Below are experts of layer 6 (counted from 0) of a mixture-of-experts language model. Rows are named router (the router's row for the expert), up (a neuron's input weights, with its number), down (a neuron's output weights, with its number) and show model dimensions 0-63. Each number is 128 + 32 x the weight over its row's rms, rounded and kept within 0 to 255. Numbers have three digits each.
After each expert's rows: "mostly gets" lists some tokens that are sent to it at least half of the time; "raises" lists some tokens whose logits its average output raises strongly, later layers aside. This comes from a sample of Wikipedia text that the model never trained on.

# expert 16
router:130153131138151188110147118136156114160189141185146103095140144144159178101129174108165146140188101134097121148152135118130090126104097090023148114198139107172195161109118094140137148138120112
up4:132091138120050133126179109121120103132109141194158128052128126125118115127146128138154048134123133154126158145126169227120053129128164129110087128174104130111153144139101147132034100085129085
down4:132086148177117120158174169140091135148146166194048122163158059102148167133177128091096165108162109087097080134125090095105115116172149120175146088106128118167204136122157101117154187102140131
up5:214116110101095152121115156171140136075126150087136103155054182123167102145115173141160128118110141139120121133094084116179199165129183124124163162126126071172099041104186162144150119103099153
down5:190098116124139129133192138130115126075114138154157125123128154138142111153159157061150091112138117160124127161107039126168091180128144149136151145111129110130112122172150158120134124165125146
up6:106119174114058126092138087077119165171157204151162124090126148116086098095125130032135091143156114102105176155119130168119100142136155118124145093135081185115105179194130130123068131145158131
down6:171092107121120177151161164112130100116172140194157162129120153130110120093153152117098112137227139112098143190121090140130163173140145175125175150106062111143126088163141098090093097123096128
up7:111103132131150097115127109155131114119129157158144151149082114140092117162082150117116127107098138195051123123099111088165065155134155091098178135144153162117140109153184099121080088159120146
down7:149165179095166137138131092141136183106099032132125107157059134146156123116094130137101142142086100074117061153080128150173119168093125120136111090164142149136090099188136163147088214148101119
up8:146124136186115153131076126109178120158103158118149106098175185161098145167167162126151186143060138137125093154133138119113107131129155134104157140142172170142136175118149147112086135140088216
down8:151167112137111151132201167107177049136117110132155123141128123116147172142081090126144157120120170152125089132203126227123093146054059070101102185127089107111149128164120118118106092102160124
up9:114106066093222157138097176146139125120178103156148120084156136120104167109174113050190100110191097106148182107121195141094058113059128133108143091136117140127157172128178138096141118186158079
down9:144160127112090115171130108129063168179134178118069128103172121099161030099107122089106094091107119181162117107150109106117113108158179074144115171107147144088138142115128111096060161107102106
up10:148115158094132140132139083153170082126142205148107152121151093121155100111141149155159155130130132156144080142147076163120186060091127048085126129153097140120198120139133125126138068167134131
down10:123141080160087177117138207100083183113157143081097170102154123131148136112111136119111132188125111154110172096141162095043091138171136176134116149114138131163091173108138158099153138099058151
mostly gets: " University", " School", " House", " State", " County", " Street"
raises: ",", " (", " and", ";", ".", "\n"

# expert 8
router:100108190066103190126177124106119079093147079160110142120087072077100189125081155109133159149083125082103187116098163090133087150142105180163068190089203150170142105128092126083106177165134158
up3:149112060154133129125114129085105181103152152101129114132094170139111080153146105110160128131120173111117131127139156109124075109103170118102128133153110121087172161121071130111202133214125134
down3:120139120122130101161143164141124158095090078172032145171094113197061129107133138142130155140137125082161122119194100168126145096082101135152071175164109110125179122161170131142130125112115086
up4:152125077063078144121167164141154167166100143145147137157223130178114138137165098158103161163109134082127101145112125175134137159178159146111183117157079089101112175139144096120086076110094153
down4:177163148116160171078111150178130118124157166153129176129162135142135154143103163167172142158166178148105168144185227045133143178103106136108143154147121093113130139192141180123162089060132170
up5:093092140139126131142147149114112152162148139141128153069184107066080113114105126162190143117067131131191150167112126140112137111126082103162115100138138141121128136104070127153143091131116129
down5:151124122110112143111135144098131134128126114119091129119064192146127108171077172135162133154124142121131172103075102146128118122181138147111133138120151122119157152166170144054141129162136110
up6:116086143115166138173119186149142076100105172140100148104134109150089121087112122157099142162149149096172160179144094108149108155145055117119130108125146103114135167122110136182102101138186193
down6:137157174108100122160094172164101156089172125184106153147139214122130152163118115141140124157133109122073130142123090122131180109198136127118130127134168125071078090173139125143156123135141140
up7:134132094108117157097166126116133079091129137118138144147148162165154121089198092236127176101133178140150086091155145035104120126113124087135157130122128126134137155126161207096099113151160092
down7:155170130152103088164169110165110079115147098106159142092118133190111172123110132165062141137205151156139140096151106132149137143119159134151151158080097121115158114146128042078131147145156135
up8:102126112119143143117132134106113123116075115111114103143160171145101175111142189116127113125057159131150142107110118111131125158124168114158185130079145071160092098076130128128068157153169155
down8:120126120099121105100134107082159112106159076129178163118069153140160157129131088112160104163154089170135144099110124127107118137152150104153178113137051128102057102148093154067077148113080089
up9:124152107114109155130174129042129166100161118189210124092095099095189095151160094130160132144142176128104096106178185100147135169109111116116106226106114150177135118127058104150152134151093119
down9:087116124133122135093092148172142124132115093111085129131102114100190134212149156097109083130172103124154144199118156116133102114190190155089121138150088152152177159095159117074149084101161073
mostly gets: "500", "200", "46", " JPL", " Slovenia", "44"
raises: "):", " =", " |", ":"

# expert 28
router:095116137095100086141088168109076085143121091105123131108157115154083162178159135082186119156122134145146130119173046144159144112123166144163136096105104124117175149110082116105058131070142138
up3:088155114161167118157150102117148133131123145179123155105156134129144069143130022182110131137132101114159155181078066078160128191115127146161151076104169162086133142122145104143219153138111118
down3:130091131129125087141138098145134200196088129191135111140142092108055078115091081169103124185166076065162053118165141175128127118137111119116146106051172146095136133098139156148124122153126146
up4:108146138145128142151101116127094108154138135128167087145129158140137191121165132149103102136117135080117108184124113077150138146042107227183165139174116117092120064140120140120094085133070138
down4:133154178096153114136055096091121151163104171094136164110072163102129136134151172140132086126112165141123082131123091128123161098168188164109088145089153156068041161141142111142133124139142162
up5:137110135169110123087125094128084134134141133097161162152153188167080184108134071227134130123097116141139069154093181158069130159143130129175135142108160136089092105141191112081079156092110146
down5:113163187134173112170139129162140083043167120127198131102140088111121125178168153144120131089117104190147212079122055105222093122054169105105127145164123127188083113165046126131145113109131118
up6:138174137113128140074136107149108091117102128097194143130099254139081073113167124171144159125113145126167104122144141200117196101117159189124141102140146106132097132134107110179098061164131183
down6:094094189097125162113148153141137040096160126145121122093114118120162130085118106139074144132160066103098130119155157112158174143175113191080080119142049128099154116075194159141139164100111100
up7:068057155113063143047156127139150110178181154150081113180146134122090146105106102121106119157134099157112161127149114157177112144195126140112104114164113125112143155144136120126134145097157143
down7:136171106106151110160166107048123089132105146094130134111138156075131112131159174102143179144136154165100147053151119134163149140161173109151111126120165128129087114161173097106131097122081140
up8:100122109101079131166101109116063132161124150123094153079158121134080093142147132144149098129117137136187138116174109115127151150116112120171078119120129124139117153115072104106141139153112126
down8:161114171133148167103119157076148129095169109119127097176065115142154177106146137098105190153124182113109133107095173139087117152119102131133151123108111150130169111114146154062127131094083169
up9:109157138126132129135086124113087150166130156149174108177131166058147089085151096111150127138135152134100137134066148100126117138120056128103158120163176071102184137150127130188143139097200142
down9:138110150117095013103154154124143129141077110088101135088135103135142162178114144090149136130119098100121113129111076153108153123145238152151145180104064145154117125103060156140141096162103112
mostly gets: " building", " town", " music", " house", " works", " film"
raises: ".", ";", " (", "/", " /"

# expert 5
router:187147127194144149130139153115094078077082149167112142112141136071165164185123122055117139061139153101134050158099150122088116139124151093133114086114121152102056087080187153120159141172156142
up7:150128168115158116184100148179147136104074211169089121169139112108162135162137118111075127114158122137125132134139089139128040114115142119123154146197125141152100112147137144107182086127177154
down7:146089089150103136064107169095136137118103152189127119129107093129130186093128095091129169154082137165124145131137149189157119091132132059177111070082135104046117174139036106114103150125145170
up8:147155147101152165110125077144254162114109179144166194100119140092125119186204161115161109172126101194164168132102133162152124155140129139136131121156081117121126135165148095156094204124070149
down8:183111160124111104162196098137109155132109162131097105099081149152124121109142122135155196086083107162110174125151083180150145118144089183165124128140123159135124073130088135147102113049131251
up9:110057071133146151096158161106179134128122116143111102143139143096215145166095130156098130111151116142096102175136136139083148134124155151142190165138110116146151158135138179112144140182148088
down9:183159130094104117144148132111138121135087161081140043166107169127113109126111142081130148110163159145082115169099110166136151138144111097113118149104115116126064094154175104117110097196116131
up10:147183136146137134109202123108115160106149125135166181157157141074129109095172146125113215067144129110136114139174129169125159076147149141137139171120098114114070096174167140138154087120108145
down10:108148217088149124159118163136114120084141056168110119097128128148145143130146170154089094067167114131073122094101124102117120143134156137085126172153149137138110135110156164155160118113078170
up11:087119085179133177163177078102115113169096089100120123154165164102180159119131116147173117095108145126106082146145129069084131108085156147158160119099179174110128105119143187113178131205132108
down11:118161102123159152144126112087122131112089146113125139082179137109156164151158116225108131130102156152091146134107124149135109144108148081097136132080165106064114141158148129097097141158106150
up12:114106136141136074156064079132131141189113170134082156125134144110086118111131073141125134135085153078169109154124112075135167137255150079107113139148137141077106182130090088122117124090121100
down12:073124179126122081087132113185107171137092130143149144121144093102135116099152120134116159153075098138140120176173077057163098151140108140154074139111109126148132166069131179171175139105100171
up13:137129080068094140101079120117116117157139212145145096159169161134132118182200199152106134132162118125141138125141101162103085128168032090112160095086138151070112073129148123213122105182112113
down13:087172112162132137132161151138115100118137107118106109148076117132118111101155076109145147133144138142133143143145142151115155190140144146128132189074143144202203143088108129083115142161127096
mostly gets: " (", "(", " another", " just", " what", " same"
raises: " and", " or", " such", " other", " times", " &"

# expert 19
router:085106136101060088127143161123089116165175115182139110099116144151116144068119165130175155096104126091110194096123175177145139133132072107135094120130165084099139156153086132148148187130070142
up3:092141114108114080151134166115053136157109075146128106179097144197092128142167146131091063147123119126130151097171087161126148130154137101178074139108117174148040135120119099122116121118143144
down3:133190123125047085128172140151128110093144152056129157126186122119179137146106150176201128088142130119187168135135114129180136158120178091082148162131124145104079131149131096136128159150088122
up4:114071069194146143176164106094152128129121153126121123140158131084154141093135121147149176149062128116176123123142135155108120118118163089122151162071138146126151112128097140112126132173088127
down4:128098125118139165145111114101139162129156135177133150128163063143074123107166103147155174127121126104039180166166123136144133124087095109101131117114122113165203181129146168155148107113138135
up5:160117120063128107184100152151106134176158098159106132131187119147163139157163131119106066192145138162164085096101118098153166093125142117026123181158180195138199117120108131136128109103140121
down5:091130206138122150119127094108101151110141066156146155144099163141117094122120170170176152149099160104121149173139144132132165110134108072085155066075088102138174104131122152171081185154155160
up6:120194089136114147124086182149117105056141177118094083094112113113117145167129105103157128110080134122167145124137142174154101141125182060139141163104056104093184107048124119118168082152132087
down6:086150154135150151105072046197174112199115116113126168092153112106139166143132123102099123175072142163084077124112142132142096102088104070139134137125066151122156149154093106129140145136158111
up7:174125147137082105131155135082126142125144132117096166162131136125207197192088111112142095107145102106170148089141101160168112040155181110069148172121117143085116100110087153133161123119166080
down7:177142158152165090106099142162130138056119157143125157172159156168107132139145163105131156111130132098116170164133101141120141149145153113154171149197027195167115174082132112087115173090119140
up8:230136131175150121126160165104085145117098122127137132146150152136136087176149101097145097145128092107101149133139163147068124099164157121132137076098161084117131163118171125110116071123170114
down8:170054186136116132102173126161189107159076165099156092157121095177148118139076109167093134173142107155166067145102154087097156134056132178015105154155113116139156118124161126138146082176115103
up9:136130128089160181127143079116111125175071137169162107110131096152098084095100149096163103074082144142128116136134109131107076147119112146079102211108200114137118118119134144112130075113144137
down9:167091153096133164171189149128103095083102132149040140142098142154138201131113175098096116191170104116121092139121132089087063132082172137134125149127105132133203135127151136091115108095131110
mostly gets: " Greece", " Kitt", "mathbf", " Chevrolet", "aeus", "_"
raises: "ful", "ious", "ville", "'s", "ar", "ly"

# expert 26
router:092183164139124127108146159050136181139152122129110105162090126171113139118097181035123178185127141103122157150127120139124157116152165125115187171132203132138118139141200125159101087140130066
up7:098124120157185087106164083157181093139183111130136090120111104116130118153199116083168179146104112094123120217119116061182153114189124136135062135154199090148133130108097129126130159061066145
down7:123096180103157100113103162112177204109111148119146138113131169079096146155103177147106140136136143131097120101125165094165117119094136094107134104121016173088110131134171159076169099141151134
up8:118170149102147152099103084200148171129211148151136101130124181132194153128144176138156141122069166148110120122110150159139140076129125125115121117148151121084095106092113181159111100114054142
down8:114143156129182140122080166142087077138082098137099126179143126119063160109153169104091098147139034150120128130155188148230098103125047079139159092166113161190137126155149148121154084205142109
up9:113102090135086098135180149117100071125116123104100109129147127117146122123196141175136059190118176129178167130158071091090091136066071135138089158193164124148128071150077119135084118182092107
down9:116080126128133092112178129152126115210135132122144128152122085154173148210076124125137117149112159141117143119066084101154143100072157113128155060092115169108109172088149145135111117150180168
up10:204166175134125161160119103103169129062165201047136103131092161154134116111132175112130077063108164159094090129154108136146113090075108156121088191167097081139137101131134172078188114130123082
down10:135143139137172082113153121118178165171108110053174166093140158156107125089157129120147137108093102152147163097152091117140116166198106176175141091132219088068110130101138154122101108140133117
up11:158095131131098130050200180108127154138100094193154188148112148123124127169074107119182131087120147137074118132151107146162088139103085120110106091066104146174089098166215145170078116167116137
down11:094120126058102154122110121192072117109107121104143070166145150083161096057098111144197069163127150112118127134109177177121142151146126172064151085161126057126108126159128081151123133087187058
up12:126152091075190161164117143135101117126126143098131149119093117117150134105124104151155096126173131107126144115117229159111108137130149140165159117147138133115163127079055103104051108121085151
down12:168118155145165165116133128121146138101143125121139111121149121111113046084147201119157140122145129134139062113114159129115106141094146109089122111155137131119158108167134101163086153111157148
up13:150123188105180116166121168161157122159200126124099165148146089177203094126114153162094141143110135162106152152141182062099148136204193165112137121164150074123138147127126152154093159128165163
down13:158160091083137129148103144111114122118094011145092151127141136175200140133127177118131132123157123146113101143152078151084134101107166101065145157058077129151159121109135132096137097135169126
mostly gets: " on", " to", " in", " for", " from", " with"
raises: " the", " their", " an", " a", " its"

# expert 6
router:227137142107131124122149168169145079071104164096115142126182119136137126145119107085110167135118081124133061137120098152155125142112182087177116129128133100221150109101115101125116164097148097
up3:183121088135161157083145104076105103105161100157136124122113112103103130191102146111184142131174107118135115102179155113156090150222125113143172139125164136201143136101113090129120134123178112
down3:146173239085097111113133133143134101186140168115110133070122157098098114125110128169145042163183140149147037118151111135147127126151141090111110147164156107135108125087136120095115107178126143
up4:111129118072171125149108080127081134156121129144141096105116114095123133072171100094113158104156122143141113087155120128147087148133094127166103183124195106125064136084140112144161094091125118
down4:073068109135108097135099100156130089119057142176084162145142143130078197195130072113136127169136151100126170147127140178078123085124138119165176145137098117134175161108128109128163116154081124
up5:091184090112137072140145176143066133111060137124134143137112113118155127089153128165105149167107136087109031097107133080121165083131181180186145117129098157137067090124148143117173119108119169
down5:077124103172093127174145185131133137138113129196162142143114128156126170138163072120076140182142135125102216055145144153109095120091119123093186098166191145118133134169089135132106113090113111
up6:096120171180137118117251166104121102082135120093107160182189125134091131144143125053120144182127149199136122168113153104152158073088087141093080116101119078096142137145178180105103094129160151
down6:078115156162148160117162182117103183132130116094118134140116154137195116142113103150134103135051166110074031168163144108135116114098182138021145086187093087046160105131088114108163135095123132
up7:147094162162129135135099191102102122199100120160118161163091124149129160129101144160115121094115156215147136134094088099135095100140164116137051074156113120175155089133149111163160125113084135
down7:091132074153093143120150135135126110148153061125124103107136088147129194131140054129186134153125073122185128089141139104118116151111143142101144129154127150161141130115124107160142136095104115
up8:147151111131133154138156139111132078154083088160145136080167091152138163139110104138176154148069088156079144212150132133173074220088117130107135159175149137104174103112167158069132107139099130
down8:158045171126080121120100117153137113144139151116110097131142065101129156127114079175079147172125137131100086149108167172138122148178153175118144128104109159096227114057138094164138061081134141
up9:116118099168108115181129102130170112176126123136062199137139061160118129157122145084137192188135156108169138169077076201092113129125120092104094120158135153153099140126084153111117057130149095
down9:094118121166136122156094100119171132099138138122108212132101127070138117091076226168154096179127112143130111088112129164134101141177129094124098178161103099128038120163215116123028089152148208
mostly gets: " people", " students", " national", "ists", " political", " Republican"
raises: " or", " and", " from", ".", "\"", "\"."

# expert 13
router:182149106142145109135142101117108161094146224113116109084101085078145127057182162077124086103134090075166129083128129129088161164113133164117104126077145096118148166139097095116128134149163068
up7:088144101087125051141072137133115103132144155085122137130117131132108162148135162116153114100147137082126135055141145158141173159146130124118132136140054116147127101093122126101083092208119101
down7:163184145101102115130133161134131153153103152064154157050131103091145172166132131162121132136178219145162128085212084128141139149164138147169120156126131087106143106159190152136112146113105132
up8:183102131120224170134234133158177139166098065088177051058068137113140177066196156144136154085159153111159059143125053033165089084144118092146119163095133086186123119113146114049119127120121152
down8:166069137157080166093126085125105093126112117170106194203092145125124108151153118178127155170098118185142101081161144146136112206163124115136153215103108163145132107096083176140130123135126152
up9:154144132091173046090148126142149122145170130136126162124172106087164195176138107126113138171139164054190062123108112051130093156136120144143099101141118159072114178193165131111129139149134087
down9:119072127140126093158102173131160184146160132122129133167112126184118236160108111218083125175129159163099107190072100116125078147118181099130110154102130187105178127099072130145135157173134131
up10:129161072111155203180142185080139116103125120130068106124110114072093146127148149098141076114133128088132132160068144092099087146093150125145168163108127120189106100125081174055163127192133092
down10:134110107085135216066118141125108116068229117124145113124108075111115129117087146098099111108135115149099118129161151100094123101187153145205149138143061147155134144074138137140139167133135055
up11:113119105135121097048122119127125142145131174115180129116183100112204172196205137113125090148053120115095109122063090157133144118093126080128161130176182114129143147115125128146120114139100150
down11:119120097148193124060203102218114085185121210115116133125123102124149149160132141113143096178141119083101126183114125104155075097127184174147176146099104131143121149116102099065192128098158159
up12:178138095102088126178179127141131147105128114184144127054153040159041149109127184109146179122152164089108137090132095149122078154140129135150132157145142151113155096130135096152101178177162125
down12:155077168081168153093121164152041155158119128100145169146062115158102129157092109109147080125132170103141059175128158149171111135105109134132119163113087102116157153176160139104102148110163099
up13:066165070173119117127135152113128067113109101123169124105132159116123163152102118166121103146105081069114153104124117129112137097098157164173181133079153091107171102138106110113100097108155117
down13:133117137138078179123130160136080057113148096164106160130153126142138143153124085075179135161095097070094117146142098104100125133143158135152125135113115119119196117115150073094098144116165070
mostly gets: "′", " JPL", "″", " Votes", " Coordinates", " %"
raises: " and", ",", ".", " (", " in", " or"

# expert 4
router:058136092111116138159119144141133109148142098140128130166153109155115086107100081138097077132121086095141063115101069096132123117133109091156098066176108127104141127062176105166122090089125103
up4:105127138194131126106111138164108184125112131137164131146131124110143153120185078128176149159150107100057105154124154109112163136086146174106151080156164059100148118184134165105064169140100130
down4:157117161137161128111093074161134127122133169156122078121107130126139151119128163085099165120148132172145116132073122061232140132149144128135151114103149108101050094130093099128106212168156131
up5:164133166056079078093168137132140108175093145151147097152114111131103109169177082082092096096123120110138157116196112169150112097142085121108119129113095133166145102125129100091108081061120139
down5:116160115140169131102104063110137101117171112148111138111139101118202129091131160101116092100119184107177060173130133147112126164125170131106130155090132128136139142144153156097139142166111111
up6:164100152016089102103122089137095139101177161134105104162205139191119108161120122160123140119109127106074131077170164123176165104157146113138093145154122129127070120122065112094113106084044125
down6:129116122153145098187049118103096148108139098179140215124149168072146157138110179112182144161129123144221091170076150137125151107137138114169167129106103093135113123071093150156145113116156131
up7:160091149126132041158129152118111188146114089127141109100111072184119114185098081121181206129131121121140133121151120133143204141150149106089088124111114113089151103184129084108051122097194168
down7:061159125197116175091139120226066100078170165118131172173112170147124075136153149107088113151181117117074140141062137138073128110151164228117160102157111122157131117098134169109129115122131121
up8:097141169087124141149108171144104090128149119161115120068080158089110129086143125114138120173117116177113118093100129190143126157146096119107172070140103152148165090124103116174177087155112113
down8:177129164142137175124140131113088091138126123104186150137176110158134105116084138071109125106153140075094127171226078097101132124085111165182129165092158126180101137141117105094080142101126140
up9:127110123093070141142143158108093131132156132135149132113089172137168139107097207124111074154087174091098167164175117142174131184120116114088129158167117118138119170158161131155166082109157076
down9:101104162206136132180104121192094109146126164121118076097135110156137157176104174092075149122228072107168141162143104121132140121158102106141133182162138114126130140168090156030117225128184115
up10:108108136154107140185128094108075130065171125106117109171091131131138171159162101150113152078135150111144183177115138097164145084124080113158102166144114111116070120185072151118160150161129137
down10:165155172141139183149171117120094047125139153122096165056129101124175112122153163165088073144114128109125107151113146081116125128141102131093133115107161113138046088135116179174085154166168116
mostly gets: " but", "\".", "\",", ".\"", "),", ")."
raises: "\n", " |", " while", " although", " but", " as"

# expert 15
router:133119179161071120130158097160107136142097211145127117129100073118118103075099193078141145099164109119184116118161157117109137141108128074144091106089119130102116143154102118115159179123138131
up4:148139150096141129118129149085108108158149124131151123089133112112168124083121119192151146162169146083149128118112145141144078167154151167137122120155148129122157138179097188138172069154131095
down4:121074088147124138126193158158069129149136147162116169108134128153114182168121154126089172159124151059110135133106095077097161140134152071116155153144162061151068130074074144099124152147096117
up5:175112089140111097111176127165117150130104118134075162116119174119098152110113087150149100116191168113167128112133104206144091148132124122178128117089099151137118110095080166200138075119115087
down5:100085107148126095132111110100136124117163134115142156162154123153135142127139102143062130164087141143133105071145153111119100165139069082152111124134146112071107169093101154159116098206151102
up6:120126101150117121120096126026171151145166125137140155153085141127150127064140078103150112182117085114147101089176122133094129093066149137107100158080109144161112109134127134103138056138156174
down6:217170138147095125099167180064080144167166103180146069133136144073128097128086123139094188087074137148075162123128150139163151093173120145111141156168166075146103079146096126159077103167097147
up7:106156139113156136206145116123166165133120132179167110101145135136063097111071129171083090084112146138160173081142103126176126155127188153134100086130120154126135123125124125125113064064202078
down7:072136161113113148112084114106112131135106169120094105125146128100075097137114114076141091138082203103130163141168108172131114175068079128107081106118095137147191097132084143160184072103119145
up8:148139167142106115103107134094183189131113146140145114116099121132129146091196114150120132110108101154097153203114138138154141075130072106091135113170130175132155139076148110071125097118101092
down8:147146078122164116163068111141141116156104066083106132139143124103161106122171187129162081096164142145098166080126109172118113114086139120143116103192123130146147179162169150140141125131091085
up9:098071165125108108086116043163177126176161133146171153146142162121108130101055163115139130143143160108133153159126103208158021087114141138125127086146136081161089143100160071135095177160141141
down9:121156086146179068145115161102148120101113118150129153117122187148111179146129141164189141112137128108092117173178172126061070129160143125141063104152138144131151091145115142106093144113113123
up10:134129108161147038160106135093073146132120149173111184124169128132109082171140165122129163108104128088108103198132095110108113128104172155118143144126074134121094120151179138164137099160136109
down10:151176195113164130163172099095147112151153125178130115122103160107131138058115153150116112125116158162082135162146153143142143136093147141151167177161158141107105111144149114145139111168156204
mostly gets: " MPC", "__", " fl", " co", "×", " km"
raises: ",", "-", " and", " (", "\n", "."

# expert 0
router:073084177134131137108182117131090142106144125106092153129092162110161134114120087189154172105090124096166104144093162108107141148124113142139146119098141122101080145129143141082153135185114174
up4:124114073070131120048165136139094144071138181124147080102149032160075143098195118176112090095132106089143136151136133127166158171158092102130156133130132188138132188104132160084131174178133186
down4:132107183144136132147098111143172063147148171149114157146098158167094081131111159024102130101132140097152159158127161123134214157100151166146139093174121102147162092076088102159106070083070143
up5:147122100119059164108138119153111167046079040174097118152097151078099148074140161138135092138156123079143159168094156084133146139068143130114189108095196130137125150143057113127124125127191128
down5:112168144115201165132177103063096170186108138155168136102129071108090111080140133123110051121121100126134099190123101143124089188066147104139117095152194140159123146148160081120136122193169159
up6:157135078113111099094178100152149170074143127070096087142153086163094137072138095136092123137110127106153105155107105099151111152151132113130156102144192156125123129124113126105167140209127099
down6:147088139084172110131114106124084092105110127157109122117143106169100120148092159124143112108073185114116148126159132147149119152123136127123141060126121163142153160122223151085085180120123152
up7:088117213105135149150098133101158155129111167155088082105157102158045065110145111172108122103152179175141107162098113156123112103162110124084101155133090121097120111167171149119111070102122138
down7:145126082190124109173163115123117110164139165126072134123131140119166135138066127079085106150099149056234095080048033147144163172130130123160135103122191154109113115152116129140129131164168091
up8:078083150106126125178158157137129168141151105148089083084117208143133127180125153135144095106145117148125108166164148139139209121121127119080121085081146127162180157136124136102060097143107080
down8:154130095103120165148113150154138108082052156145150159136152107195161118180086169097085103145109124147129080093112095240088165124134116094137057190144169074094143164163154180137102121127151095
up9:125080173131110139183156108144132144049106123102114124135115129165052066170102152141141095125050064211136130144134179122137115107125175071124147134143093121145116121123194105137120181129090119
down9:162112100118125167108081182172135149151117101137056102121171099138125132142130146097097056110141092126108093161132128073135121182072136126105094125111084144139122092091109065119100133112084145
up10:142135154143163169096154111117135222073137191133134156166114143103162086111106156112141118078148142174128116125174055112113143136051126138060159144083182083132157085133130171150103106119151162
down10:153176162111099051136126132114156053122185138158143108161127142207112099109118131109112104175125159135157159071159073128109133071150172123170136087130186159154146086103108081167150097165125121
mostly gets: "5", "9", "8", "7", "0", "6"
raises: " (#", " =", "ains", " Total", "ges"

# expert 31
router:079134159115151157180122176042187122124162116106116070159134074152042089127107144124144134173134167109143130134136106105106114167151084128166121120103112132132154120088143094109170148076128055
up3:103161108172067075139129133136134135139040187136090127159129098135140132137162130084141127125149181182113082084140152133116155106157142176073136143107100133069079113111090137133065160116109093
down3:164098099118165129103142164113181102111194089136109128122132156104130116165091147161105080135101080130108140137078209128141143152126135076172159129143197115172189145118140155137150108129149127
up4:162075074120062094131124173130131095139140103095134096097145177075110134098190167091088172101127158119141119188111132108123174131126255161153185132084114151132134171068127121072077082104127081
down4:128162153160121202152086102093168127134093115112082153067132089147112124165142124141157175129157080192129151061129123102165073193103137081166056089142139126133204067181065057175149160086104131
up5:159153138103152118130098131095071053093100200200110090107095126147108067137130139095180061134123128190137112193145113136182174122140156122091155161131092110140131151130150151111117166094095178
down5:059173088198135127124081146114063112118125142138130125154073148118155137125130113174148141116134142145139156120141090148119112151146121088150135191159097080143064155131187176110079153138151102
up6:134147129101104194175132133133093142152129148178157071141112129155101092169140142100089120085133114126142141161184117137118175093102070178112120153130065121095096105147167110087132192196142147
down6:139090140163153057048106096168181054101120101133128152154121152129158128137123088119200134155131133111112120058131127117143094133108138094152140107114111161144178152074070156133159114115140119
up7:071068132112170124122109199107086128135123188117137101179125192111117119093168117100167133188110214136145150127142145134099098124189118081123165161092075168087129104089142151124124132083117093
down7:142126070153057135094151105177126083150173087175125135093165086108153116183103144096098117110124077095123106114128104110165156125120115170123128106137100131170127169101110155147124149152118148
up8:130080141160096114105134126170090168180100102138154146185176141137115073160132047112106192144100123123129109154117126183136124179133144159131142106142087116174107181126096149135132116136065098
down8:126147144135110126051109084132164190106158116111067112093147073143145105120142140111106131181153126099110088142175119078121184166116105134124127109107152116088090110160103117073166152064099127
up9:151104150166117132080090065176131141159121118162116164121159095125094124204181142142106085138113122143178082158107117139163128126103138193153103158099147131144168117124131065079123080129106066
down9:083158126114143102149129140154176152096097159117129124094125193129159099060122162123122134127170154077086177071174107144136183179114165132128095089133158131081099183141132176139106191102098181
mostly gets: ".\"", " Animalia", " Act", ",\"", " Places", " Medal"
raises: "-", ",", "'s", " (", " and", " of"